Experts of a small language model: 4 picks a token.
Below are experts of layer 4 (counted from 0) of a mixture-of-experts language model. Rows are named router (the router's row for the expert), gate (a neuron's input weights, with its number), up (a neuron's input weights, with its number), down (a neuron's output weights, with its number) and show model dimensions 0-95. Each number is 50 + 10 x the weight over its row's rms, rounded and kept within 0 to 99.
Before each expert's rows: a language model's description of what the expert responds to; "gets" lists some tokens that make up at least twice as much of what it gets as of all text. This comes from a sample of Wikipedia text that the model never trained on. Tokens count by the router's weight.

# expert 0
What it handles: Mid-word pieces ending in a vowel, mostly o, in Italian, Romance and other foreign names and words, such as Dino, macro, io.
gets: "o", "ro", "io", "ra", "ino", "co"
router:36 51 49 36 74 39 36 52 32 46 58 51 64 57 61 50 65 67 60 45 47 71 49 63 41 42 64 52 63 47 58 55 43 68 52 66 48 46 44 33 59 41 50 38 46 54 54 58 47 53 53 57 49 48 59 50 59 39 46 61 47 69 45 50 58 63 51 63 51 49 50 62 50 45 48 64 59 63 41 40 29 50 63 43 55 34 54 55 64 54 48 53 58 45 57 47
gate0:57 37 40 50 60 49 31 57 48 20 46 54 36 54 39 50 65 65 33 73 34 66 56 29 34 53 45 49 56 42 46 53 63 33 61 45 28 35 46 45 50 24 53 49 42 45 44 32 59 48 60 53 44 49 53 47 48 66 50 42 56 40 46 44 45 49 51 40 23 39 28 38 48 55 46 54 45 44 39 50 37 49 54 42 37 54 54 49 67 52 30 43 41 54 54 53
up0:53 56 57 38 35 53 50 66 61 70 33 51 50 37 42 38 43 53 48 33 67 49 48 44 74 43 64 57 63 47 66 49 51 38 42 49 57 55 36 42 37 49 53 53 47 65 39 56 50 65 48 42 48 47 43 40 59 55 45 48 49 45 60 56 72 56 41 43 54 62 55 41 65 48 57 46 47 41 61 45 47 60 51 84 60 69 44 52 43 39 47 60 60 35 50 42
down0:47 37 47 50 54 60 66 52 51 38 75 56 60 52 44 68 50 70 64 43 55 31 65 63 38 42 50 43 49 41 36 68 38 48 54 52 52 53 51 57 44 37 43 48 55 59 52 44 53 61 70 54 45 48 55 49 43 44 48 53 45 60 59 59 58 54 31 77 61 34 60 37 29 35 53 39 66 45 48 46 47 51 44 35 46 66 43 36 42 66 49 32 59 61 51 49
gate1:42 52 39 52 64 52 40 59 52 49 37 56 47 46 64 33 54 40 45 45 39 47 55 43 61 66 48 39 54 53 37 47 41 37 50 60 52 37 50 36 42 38 56 56 39 34 42 73 43 63 33 69 65 47 44 37 43 55 49 52 49 39 48 51 27 49 42 56 45 49 53 73 51 55 38 43 50 58 30 54 48 24 53 54 33 54 54 48 42 67 63 44 43 53 63 45
up1:66 53 57 43 29 47 42 40 71 38 39 54 44 49 47 51 39 58 68 58 52 53 39 51 50 47 46 48 37 63 64 32 62 44 26 61 68 62 47 51 45 54 55 71 41 41 50 62 52 64 38 39 42 45 41 61 40 43 51 61 48 53 50 61 37 69 32 53 55 61 63 53 50 51 47 47 45 63 55 58 67 64 33 45 56 56 41 61 58 35 48 43 39 44 37 50
down1:32 52 38 53 58 53 45 64 33 66 46 58 50 71 61 44 46 60 57 35 57 38 53 67 39 44 53 55 45 40 24 71 55 42 42 33 54 61 43 25 56 57 56 49 34 52 47 54 37 38 46 61 34 65 49 29 51 63 51 29 44 32 52 41 36 53 47 51 48 34 56 66 73 54 40 51 54 62 46 51 41 69 49 42 43 54 49 43 59 47 30 41 51 41 54 42
gate2:39 34 59 62 59 58 28 46 42 48 55 32 40 52 48 51 41 34 55 43 28 70 44 51 31 38 57 59 42 43 45 48 53 42 47 60 49 33 53 55 59 64 67 48 49 67 62 47 51 47 44 58 43 43 49 54 59 48 46 44 45 62 41 45 38 70 43 54 59 72 56 49 41 47 65 58 54 57 50 47 33 54 69 58 41 40 46 54 31 45 45 51 63 57 42 52
up2:53 45 67 58 64 45 44 39 38 62 33 40 64 43 50 41 46 53 50 49 63 45 58 68 35 44 55 63 48 46 49 55 51 31 43 73 55 51 51 51 59 57 41 50 45 65 52 47 48 38 31 51 35 52 57 42 64 57 25 49 51 79 27 49 34 49 42 33 51 60 64 50 39 35 46 54 65 70 69 54 63 57 57 56 19 64 32 54 40 55 54 41 54 47 40 39
down2:56 38 63 49 50 34 38 64 46 50 53 54 44 58 63 54 46 44 57 50 60 55 47 44 49 40 48 54 54 43 50 52 51 41 30 46 61 67 52 56 52 74 41 51 44 61 68 38 48 43 44 47 56 33 48 56 55 44 63 34 58 42 46 45 46 42 43 52 43 43 55 44 48 36 43 58 66 52 48 67 40 42 52 66 45 55 45 48 48 44 61 54 44 41 45 67
gate3:37 48 48 47 42 36 34 68 48 57 51 57 86 55 66 40 54 38 50 46 43 65 40 41 56 43 70 63 58 45 41 85 42 38 44 49 54 46 47 43 63 47 48 49 56 58 46 41 47 55 49 51 54 64 34 41 54 53 54 36 38 43 39 63 45 42 48 46 44 49 50 61 44 37 59 62 47 59 58 51 45 61 50 55 48 60 44 54 56 52 60 39 53 71 46 37
up3:46 41 60 42 56 63 46 65 54 53 49 50 40 52 71 31 46 43 58 40 49 35 51 49 56 51 59 32 35 42 32 43 50 59 65 67 40 40 30 51 39 47 74 42 51 47 38 48 37 51 53 58 39 41 60 54 48 74 43 47 59 41 41 31 24 41 50 36 58 41 45 48 52 52 62 57 30 58 29 50 47 40 44 34 54 25 57 53 57 57 49 69 66 60 51 42
down3:31 50 48 38 45 45 31 46 61 45 47 50 49 54 50 53 32 38 68 52 78 48 44 50 51 56 41 56 50 34 46 57 30 56 54 46 53 29 35 47 69 46 48 57 22 41 52 65 49 51 62 47 62 47 50 45 45 55 47 45 52 48 53 61 54 40 53 62 39 35 33 44 48 53 40 46 54 41 53 47 34 50 51 40 48 62 40 51 33 46 41 49 42 43 48 49
gate4:35 60 77 68 60 44 40 44 43 60 38 58 44 46 70 32 60 31 51 40 27 47 48 45 50 55 51 45 56 50 54 41 49 42 63 48 51 53 39 39 54 47 61 34 49 54 74 51 39 59 33 61 52 47 44 52 53 54 67 41 52 39 60 59 59 56 58 30 57 46 46 38 46 54 40 65 62 43 61 68 37 57 45 47 65 66 46 48 42 57 54 42 39 67 57 36
up4:59 56 48 50 38 60 70 21 57 44 31 65 50 43 62 54 43 45 62 49 62 65 47 40 43 51 52 47 62 57 56 52 53 46 53 65 59 54 58 70 35 35 49 54 55 52 47 54 34 45 56 59 48 61 66 50 50 55 27 56 48 78 54 52 56 43 56 40 56 66 42 34 57 25 65 48 54 74 32 54 68 37 55 56 68 60 58 58 54 48 62 61 52 54 46 49
down4:28 54 50 52 54 51 50 52 49 50 49 51 48 41 50 41 50 53 34 44 50 36 46 47 57 49 38 65 43 41 41 30 36 56 52 38 46 53 44 36 40 57 49 45 51 62 38 49 69 57 45 41 38 44 43 45 58 39 57 38 58 70 52 58 55 54 49 42 46 45 42 48 44 61 49 68 41 59 49 39 70 42 69 56 67 64 41 28 40 71 57 47 74 66 52 52
gate5:52 49 68 67 35 47 54 38 51 44 67 55 51 52 51 49 45 45 42 65 59 45 62 68 46 40 49 62 49 41 63 43 39 58 67 56 48 52 64 42 41 56 49 35 57 52 41 41 45 50 51 57 54 58 35 58 59 61 31 48 42 52 53 68 54 63 50 31 52 63 62 37 61 28 47 42 38 53 54 39 50 59 51 34 59 38 49 59 47 52 66 50 60 49 56 22
up5:44 58 59 44 30 54 39 56 52 48 43 50 60 52 61 51 50 52 34 51 45 62 38 37 57 45 69 44 62 65 53 58 60 50 49 73 55 48 28 57 30 45 65 50 46 41 53 58 49 43 47 60 53 55 47 38 75 72 77 60 58 39 62 45 68 36 52 54 41 32 32 48 59 44 58 50 33 42 57 65 45 58 44 67 48 52 51 56 56 43 45 63 32 50 60 44
down5:36 41 65 53 44 48 53 47 35 44 48 54 44 31 37 55 73 47 39 42 50 58 39 52 43 53 50 65 43 35 37 50 45 53 64 49 37 48 51 50 50 58 66 57 62 59 45 44 71 67 57 51 67 44 55 61 57 63 22 52 56 79 58 58 57 54 39 57 57 64 52 35 49 59 57 54 39 28 50 55 50 42 50 47 60 61 51 46 49 52 62 43 51 55 56 62
gate6:41 59 46 31 40 41 56 46 59 64 43 42 66 49 55 48 57 76 49 29 51 67 60 31 39 49 51 39 57 46 63 47 61 36 40 61 60 57 53 63 44 36 58 37 52 56 43 59 39 52 50 30 62 63 35 46 72 52 52 48 37 38 57 57 41 77 54 67 45 50 53 51 47 55 56 30 58 61 59 62 53 55 58 68 49 55 33 63 40 53 61 57 44 69 57 48
up6:69 39 61 51 54 46 47 78 49 41 61 46 41 44 54 71 51 34 42 53 44 45 50 52 44 51 50 59 70 63 38 65 55 53 63 35 41 54 51 57 53 59 46 54 30 63 49 26 52 57 39 52 46 47 60 47 45 40 71 36 43 33 42 53 73 41 49 41 64 59 45 51 53 58 39 51 53 44 32 51 52 48 19 53 52 61 47 38 56 53 45 46 46 54 36 54
down6:57 47 53 51 53 45 48 53 53 34 57 43 69 64 57 50 61 51 59 28 54 50 48 39 38 47 46 61 58 70 54 70 51 34 43 54 33 48 52 33 48 35 54 42 43 56 61 62 55 46 65 35 46 57 48 52 68 49 55 46 46 39 57 57 43 47 56 43 43 46 38 56 45 47 38 58 49 48 49 60 35 68 47 41 42 53 34 47 43 39 49 73 59 35 55 50

# expert 35
What it handles: Year digits and numbers in tables and dates, plus sports and award words like Olympic Games, medal, won, Championships.
gets: "2", "3", "1", " |", "0", "5"
router:49 63 59 36 62 39 43 39 47 53 58 46 43 54 58 41 75 54 56 47 58 61 21 47 40 48 68 58 53 58 52 63 33 70 45 66 54 57 46 32 55 50 44 37 52 49 39 55 30 50 53 63 38 29 54 49 61 56 37 59 52 43 45 56 54 54 52 48 54 43 52 45 52 58 42 72 59 52 42 37 53 42 64 39 55 45 49 61 65 47 60 54 45 52 41 40
gate4:50 37 52 65 43 45 48 49 55 64 44 44 53 64 34 45 51 48 58 50 49 44 42 47 53 56 39 44 56 60 51 47 50 67 59 37 59 59 48 54 55 49 36 41 66 66 56 42 45 68 48 42 38 56 25 56 74 70 45 43 42 45 30 58 58 57 44 43 61 47 51 65 58 43 31 45 55 44 56 43 47 60 43 47 41 45 45 40 39 47 48 67 68 64 48 31
up4:47 33 30 42 37 47 54 45 54 44 41 64 35 48 48 47 49 49 47 55 57 54 53 53 54 51 38 50 40 73 39 59 56 74 67 48 60 61 50 58 46 55 49 52 60 53 47 32 35 44 43 48 61 57 53 45 53 42 58 49 63 56 57 52 61 64 58 51 53 50 39 63 47 54 59 29 64 50 35 63 60 75 42 39 44 63 50 44 51 43 43 40 48 55 63 55
down4:31 55 57 48 55 50 50 46 34 39 51 40 57 35 33 56 61 58 50 33 50 43 54 77 49 58 46 63 42 48 39 57 46 56 43 42 47 33 60 49 55 50 41 47 49 63 36 61 54 62 49 54 48 31 43 36 56 48 57 48 61 46 39 49 38 59 51 43 45 46 62 42 40 62 34 47 58 55 45 52 57 24 58 50 45 57 64 47 47 57 66 59 42 60 62 48
gate5:65 42 44 71 41 40 39 52 42 33 67 45 62 45 46 48 40 55 51 70 60 45 51 45 58 37 60 48 67 56 42 64 47 64 50 65 42 50 52 44 36 67 42 48 47 46 44 55 42 48 49 45 71 60 43 56 51 45 57 61 37 47 45 51 60 58 32 39 40 54 44 55 56 44 36 60 51 52 45 38 62 51 56 62 50 44 45 50 62 42 48 52 41 60 54 52
up5:69 53 52 63 44 44 36 61 45 38 61 51 68 45 49 52 51 43 51 55 60 44 46 35 57 57 47 44 58 62 29 65 44 50 52 49 47 37 59 55 29 58 52 55 51 57 52 45 40 52 56 33 76 55 32 60 49 59 57 46 42 40 43 36 61 52 49 44 62 40 50 52 51 53 38 59 51 48 52 43 65 54 60 59 49 37 54 61 54 37 49 48 36 59 44 60
down5:40 41 38 52 49 58 49 33 40 54 39 50 47 45 41 52 49 34 29 53 43 58 72 41 56 47 26 40 43 60 35 45 44 52 57 34 35 32 56 61 49 39 60 57 61 37 56 57 44 74 52 33 53 55 46 40 58 51 54 38 53 56 60 40 39 62 64 56 62 50 50 32 38 68 50 41 58 47 61 55 53 31 48 46 40 80 50 52 52 59 73 56 48 35 62 63
gate6:66 45 37 63 38 64 65 38 45 55 32 62 45 56 51 49 61 38 59 46 44 63 63 31 60 39 39 39 40 43 51 53 22 42 40 60 53 47 34 52 51 33 43 55 48 56 44 40 29 60 53 43 66 48 56 69 47 55 40 55 40 54 55 58 67 53 55 50 55 61 53 61 45 39 44 59 58 55 54 56 63 67 54 38 40 68 58 73 39 39 32 33 56 59 47 36
up6:51 43 49 45 44 65 43 62 40 53 67 54 62 55 55 39 37 49 55 53 55 39 43 40 47 40 34 51 32 38 46 69 46 53 69 52 67 48 54 56 68 48 46 58 21 50 60 44 48 55 41 58 66 40 54 45 29 48 47 45 70 46 44 46 56 32 43 47 37 52 40 59 53 55 40 47 42 44 35 54 46 52 53 42 61 39 59 53 51 50 42 55 39 50 42 55
down6:56 50 48 65 49 39 47 37 62 43 44 58 66 39 40 36 50 50 50 61 47 50 36 50 49 55 47 36 54 60 51 60 25 58 42 59 57 66 71 48 52 38 40 67 37 60 48 44 33 37 66 31 57 38 61 58 82 72 57 49 49 49 47 54 48 58 36 44 35 49 69 52 48 43 41 54 55 40 51 54 47 50 51 61 49 44 23 60 41 41 48 54 49 60 60 65
gate7:47 62 48 51 56 43 48 40 37 50 53 42 61 52 48 39 50 79 49 53 60 48 50 62 39 39 36 38 58 51 69 51 35 41 37 70 40 26 44 44 60 53 48 56 55 60 67 65 37 69 55 48 25 57 47 45 61 56 54 37 39 62 32 52 46 66 60 58 56 46 52 48 47 31 45 52 50 53 50 41 38 23 33 46 54 59 48 48 51 50 45 46 58 66 62 45
up7:46 52 32 51 56 47 58 33 30 42 54 56 61 58 55 40 40 54 50 39 56 37 63 43 34 31 48 45 54 35 58 51 58 61 60 58 43 38 57 49 56 41 48 52 37 48 30 32 48 71 58 53 30 65 55 35 48 39 26 62 29 47 48 43 45 56 47 48 60 53 55 36 55 32 41 64 53 60 41 44 46 41 47 45 55 66 30 46 61 36 40 42 76 53 56 52
down7:52 42 38 48 33 75 52 49 50 59 37 54 35 53 40 65 52 46 35 38 52 57 60 53 44 58 49 69 40 42 26 46 46 62 45 57 51 44 54 56 52 45 51 44 58 47 31 47 46 62 57 52 50 53 57 52 30 45 32 61 46 71 62 49 55 41 56 53 47 60 37 27 50 30 46 65 49 68 51 71 43 51 62 71 46 35 55 41 42 65 48 61 62 57 50 55
gate8:38 66 45 46 49 45 41 55 46 56 61 35 54 49 51 60 70 40 55 48 42 28 69 68 59 61 52 45 51 59 46 32 47 65 51 49 50 61 58 59 42 64 68 51 49 44 36 45 64 45 58 53 31 57 49 65 44 53 56 51 33 53 58 27 29 54 64 50 62 46 53 50 61 53 48 61 41 43 34 52 47 60 36 66 63 65 64 58 60 53 51 47 51 47 74 55
up8:64 48 54 51 47 54 50 58 53 46 73 60 44 61 45 58 28 50 40 61 66 52 33 51 44 42 58 36 39 78 61 46 69 43 68 41 39 47 48 57 72 47 64 55 45 64 56 44 58 83 65 64 42 41 46 52 51 46 42 50 57 57 55 53 51 45 40 51 42 60 44 67 65 49 48 38 69 51 44 59 62 48 42 49 53 52 48 48 54 55 74 44 47 57 43 39
down8:46 61 49 34 47 56 52 33 48 39 54 61 69 48 37 39 45 59 34 46 63 52 59 65 48 57 39 51 62 44 53 48 33 46 50 33 53 51 58 51 56 52 62 52 39 53 38 57 34 46 60 55 60 54 56 44 37 64 34 54 21 52 51 45 50 45 51 57 38 42 60 46 36 49 69 40 56 34 59 44 55 53 46 26 51 43 46 87 49 31 42 38 63 41 71 47
gate9:37 70 70 76 51 54 55 52 46 45 56 54 50 54 46 60 47 40 45 52 25 59 45 40 74 56 54 53 58 51 52 52 45 49 54 52 57 61 57 54 51 47 48 46 36 40 33 48 33 55 60 37 46 34 52 44 57 39 18 68 58 49 51 69 49 38 40 46 60 38 59 47 56 51 48 56 49 41 39 38 60 57 48 58 62 53 60 66 53 42 56 43 30 58 42 41
up9:39 51 58 55 47 43 57 55 59 48 49 45 65 74 27 34 35 35 33 54 41 47 32 51 55 53 61 50 64 43 35 51 56 64 57 43 75 59 52 48 56 39 60 34 52 43 50 51 49 41 52 50 38 29 55 49 60 50 45 56 44 54 70 47 47 70 51 44 38 45 46 61 49 59 49 36 50 62 42 51 50 42 54 57 57 36 46 40 44 61 44 45 48 48 48 43
down9:51 38 38 41 52 51 50 53 36 76 45 36 40 56 65 41 51 39 48 38 56 59 42 42 43 42 58 35 45 52 50 55 56 61 47 51 55 56 60 25 57 45 63 56 55 59 51 49 24 56 30 54 57 58 44 54 27 43 46 60 55 62 55 51 63 42 41 82 43 60 47 29 48 45 49 35 43 39 64 45 51 50 44 33 53 45 34 47 51 60 62 40 59 39 42 56
gate10:45 43 74 62 59 56 46 50 62 66 65 35 31 64 49 61 63 43 40 57 23 51 63 44 55 65 47 40 41 40 48 46 24 28 49 61 40 54 63 53 61 49 54 53 58 51 54 44 38 57 38 43 34 40 40 51 56 55 33 48 41 51 41 53 37 65 45 47 44 41 51 42 39 53 44 60 49 18 57 40 57 46 51 46 56 47 49 61 45 43 54 42 48 61 45 35
up10:55 49 46 60 58 52 55 48 50 46 49 71 44 57 55 67 63 47 48 51 67 40 64 44 55 41 53 43 44 54 46 56 54 57 45 42 54 52 35 47 72 80 43 73 40 47 55 43 55 58 51 54 63 57 54 46 39 48 74 44 46 31 45 44 40 49 40 51 45 60 67 41 57 34 40 65 66 55 62 43 48 48 32 36 72 47 51 61 54 49 33 45 39 45 44 55
down10:42 63 42 62 27 46 42 40 56 31 60 47 59 33 40 47 26 66 35 51 51 56 54 51 51 46 36 41 50 43 48 35 62 38 49 47 50 62 55 37 48 61 56 28 58 56 60 38 61 74 44 55 47 55 52 35 47 52 59 44 53 54 64 40 48 44 48 65 68 48 18 49 60 42 35 49 56 69 45 42 61 58 52 56 46 60 54 43 41 56 49 65 72 56 54 68

# expert 42
What it handles: Possessive 's and its, his, their, plus noun endings like er, ian, ist, es and percent signs in census text.
gets: "'s", "ers", "er", "s", "%", " its"
router:46 46 56 40 59 31 51 35 42 47 65 45 51 58 64 59 66 57 69 55 55 40 39 45 46 46 50 69 50 63 57 58 55 57 44 59 42 43 45 40 56 59 33 32 59 60 47 60 37 42 38 62 45 49 50 47 68 56 52 62 57 73 51 51 69 52 38 48 27 41 38 57 55 40 37 58 54 50 48 36 52 36 53 38 62 59 44 45 53 50 50 53 55 57 56 41
gate2:55 45 64 58 59 46 61 49 58 60 45 39 40 66 68 36 46 57 48 41 45 45 54 55 42 50 45 43 47 52 54 46 41 42 47 34 51 44 58 36 57 52 62 37 42 57 48 49 46 46 62 53 44 71 41 57 66 43 27 46 65 54 42 49 46 45 44 41 38 42 59 66 64 32 30 41 56 49 47 27 55 41 68 51 73 58 58 56 40 41 61 44 62 36 48 39
up2:65 36 53 41 74 51 45 45 44 44 52 29 46 44 62 36 58 63 56 56 32 47 60 57 55 46 52 50 37 44 41 45 31 59 50 50 50 42 69 34 44 31 49 52 52 42 60 39 58 74 62 34 28 54 52 52 59 32 53 53 65 61 54 37 59 55 46 47 53 56 69 46 41 43 42 57 46 42 38 48 52 61 49 47 38 38 45 55 58 34 46 38 64 30 74 51
down2:53 42 46 36 46 45 54 65 47 38 35 70 51 41 53 62 54 52 82 45 61 45 52 39 48 60 49 34 56 67 62 40 51 55 40 50 66 48 55 74 40 51 37 49 48 43 52 37 48 39 35 52 48 39 60 60 47 49 52 53 56 50 47 53 55 55 47 63 47 47 62 42 22 43 50 39 43 62 57 53 32 48 41 66 44 59 62 43 48 35 64 53 43 47 53 64
gate3:57 36 51 48 51 42 58 39 63 55 41 27 42 54 54 48 35 55 40 41 56 45 45 35 62 62 45 74 36 56 40 71 41 50 54 45 59 63 45 43 51 47 39 56 61 50 41 63 41 44 46 36 50 40 60 70 42 54 51 51 56 50 41 47 46 46 37 51 49 48 59 59 50 55 65 46 46 35 51 29 50 59 53 39 62 54 63 58 49 47 50 56 36 64 52 43
up3:51 54 43 53 48 77 59 59 41 53 64 62 75 49 38 49 54 41 46 54 53 46 44 44 45 52 48 46 56 50 53 47 49 52 38 63 20 40 41 49 51 50 48 58 41 51 56 30 36 42 53 48 50 61 47 52 52 53 47 51 49 34 51 53 45 46 62 39 52 45 52 60 57 56 42 42 28 53 38 33 49 41 69 55 33 49 54 56 67 53 48 46 65 59 44 49
down3:51 56 51 54 48 62 43 56 26 50 44 50 50 45 35 53 51 44 48 58 43 39 38 37 48 44 50 44 51 38 57 63 48 47 54 35 32 47 52 41 59 31 34 69 55 44 57 51 63 43 56 41 47 36 48 57 80 48 47 54 54 62 54 61 24 55 44 67 33 49 62 50 40 46 43 45 42 38 54 43 39 44 47 58 48 32 59 57 43 69 34 50 36 51 46 42
gate4:44 38 40 61 53 63 36 49 38 51 49 57 41 67 44 53 44 57 39 51 53 57 39 57 68 44 16 47 52 51 64 62 57 45 63 38 42 56 54 46 45 38 48 51 48 52 50 33 55 63 40 50 59 66 58 41 46 60 45 33 47 68 32 51 61 53 45 63 51 54 23 54 54 30 36 61 53 55 48 22 53 41 61 47 44 44 42 60 53 56 54 40 53 51 36 46
up4:47 59 40 45 49 35 32 54 57 58 45 55 50 44 42 45 54 66 67 51 48 45 43 49 30 53 58 65 53 48 54 55 27 55 50 63 52 49 58 60 35 66 39 43 56 52 62 45 50 51 51 48 65 60 62 33 58 64 45 47 48 58 56 53 63 35 55 61 55 48 48 43 61 65 55 53 58 61 32 58 58 57 52 40 44 47 70 47 46 75 46 36 56 45 63 59
down4:39 55 50 58 45 51 50 53 37 38 42 52 57 48 63 54 46 66 31 34 45 58 51 43 61 64 44 57 46 41 59 34 50 47 40 29 52 40 31 43 46 60 48 40 52 58 33 45 56 66 59 33 36 35 43 48 44 46 54 64 45 41 61 59 61 46 55 58 67 52 43 44 20 41 57 52 32 51 52 48 32 48 34 47 61 58 47 46 46 63 61 50 41 54 61 54
gate5:60 40 37 55 51 56 27 68 60 44 72 62 71 46 41 40 36 51 51 55 62 51 48 32 35 37 62 48 48 62 58 53 44 41 65 59 35 49 37 62 34 44 51 36 62 44 51 42 44 32 42 48 44 71 59 46 51 49 39 38 65 65 54 62 58 36 45 56 54 45 61 48 44 61 42 36 48 39 35 56 54 64 59 60 44 42 51 40 54 46 55 53 37 54 53 61
up5:52 41 50 58 54 60 45 53 38 49 74 56 62 51 50 41 44 51 43 52 62 48 65 35 46 33 55 42 42 53 48 44 43 63 59 42 42 47 61 55 46 54 44 41 48 59 59 42 43 44 41 53 31 56 55 48 48 53 35 42 63 66 34 64 57 43 53 55 44 47 59 48 60 37 33 42 51 51 58 56 37 59 56 49 42 42 48 35 62 44 50 71 38 49 44 52
down5:61 33 53 34 51 41 47 60 42 57 65 64 48 45 49 48 67 56 48 52 59 36 38 43 56 56 53 42 62 46 50 51 65 36 49 51 25 39 30 51 56 53 54 57 46 55 67 43 52 73 64 46 46 36 50 59 50 47 21 48 39 52 54 55 55 43 47 56 60 47 67 34 33 53 51 56 47 46 50 30 60 46 45 57 33 64 54 53 46 52 65 57 49 47 56 54
gate6:56 56 48 56 48 60 35 46 55 51 44 46 48 59 55 51 54 66 45 44 50 54 53 49 60 37 48 39 58 44 42 54 40 39 48 40 48 28 57 44 42 52 47 50 45 64 49 33 45 55 33 35 61 58 53 52 45 56 68 53 41 56 44 44 55 57 56 78 47 40 36 56 43 45 46 49 50 68 30 42 56 63 38 47 34 54 48 48 81 43 54 36 37 45 56 73
up6:39 53 37 31 61 49 47 55 60 62 57 43 61 43 48 48 58 62 65 44 49 49 50 62 47 46 52 75 34 46 59 58 58 51 52 66 65 69 43 43 63 54 51 47 38 44 42 68 43 43 59 62 47 46 56 55 52 34 44 22 53 28 58 47 45 36 53 39 54 73 74 58 42 65 39 50 39 45 66 54 49 44 50 35 59 55 45 53 35 61 37 51 51 41 48 48
down6:45 60 50 54 59 53 54 49 58 47 64 57 70 55 48 48 43 56 60 61 65 50 41 54 44 53 37 58 51 50 51 62 44 62 24 69 54 48 50 53 40 39 23 55 52 52 64 52 40 40 72 49 54 48 44 59 45 47 47 48 54 51 66 66 42 66 54 53 44 38 54 47 62 40 44 44 70 38 76 58 41 77 37 44 61 48 52 56 44 63 69 69 77 43 45 45
gate7:51 51 40 46 41 55 49 38 29 56 43 44 61 58 59 38 47 60 48 60 60 55 52 51 43 39 58 50 46 47 60 72 46 42 58 43 56 40 62 46 39 48 65 48 50 66 48 52 48 60 43 38 38 54 47 53 56 38 48 55 33 56 73 47 55 61 37 53 49 62 47 45 54 38 38 60 58 53 42 37 46 51 30 61 45 62 30 52 57 38 45 44 52 49 55 36
up7:40 37 47 39 54 46 54 51 39 65 43 41 62 54 58 47 46 60 47 48 61 54 49 48 39 35 58 47 50 41 58 72 51 38 66 31 45 32 59 47 45 54 58 48 43 60 39 59 42 59 46 48 50 51 37 53 51 39 56 52 45 41 71 41 62 47 43 51 58 47 41 46 49 26 32 62 46 50 49 56 47 51 27 58 58 58 32 46 45 44 35 30 56 45 47 47
down7:59 42 39 41 45 54 61 54 45 41 44 55 50 32 48 55 57 43 54 47 38 59 45 43 50 57 35 49 40 33 31 52 48 64 60 54 52 59 45 58 44 31 73 60 46 31 41 48 26 57 58 36 39 48 63 60 35 47 43 51 87 64 50 50 36 48 56 40 52 59 61 45 51 57 52 43 50 58 63 69 56 47 62 61 51 34 62 35 31 68 54 73 53 76 54 56
gate8:46 59 21 55 53 52 51 49 47 46 57 54 55 34 38 66 51 55 66 61 44 40 42 61 67 40 44 36 40 44 37 56 47 54 51 40 47 43 49 60 56 72 64 65 53 53 77 35 46 46 52 48 61 58 46 63 56 51 57 30 53 45 43 34 52 35 58 22 47 42 62 46 44 50 58 62 34 43 47 45 51 35 56 42 61 59 52 49 53 51 53 53 42 54 59 54
up8:61 48 63 64 59 61 59 60 42 34 54 36 61 66 61 50 70 38 42 51 45 47 53 51 48 47 45 58 50 61 60 38 49 40 50 56 47 54 43 49 51 44 61 62 48 50 46 39 48 56 45 62 48 50 54 61 43 39 57 55 60 70 49 48 39 41 65 48 46 40 45 53 49 48 54 18 47 42 49 29 47 53 51 47 59 57 66 53 57 69 54 49 74 66 50 63
down8:52 41 46 57 46 49 52 41 32 74 46 46 57 48 52 48 52 50 41 38 46 39 60 37 57 42 41 60 49 37 31 54 45 36 54 40 48 40 38 60 38 37 66 34 24 59 64 59 56 41 65 44 39 60 21 45 43 46 58 49 50 38 52 63 55 49 30 55 54 52 46 43 57 61 46 55 49 54 60 54 66 43 55 58 51 49 49 46 59 52 44 62 41 60 26 29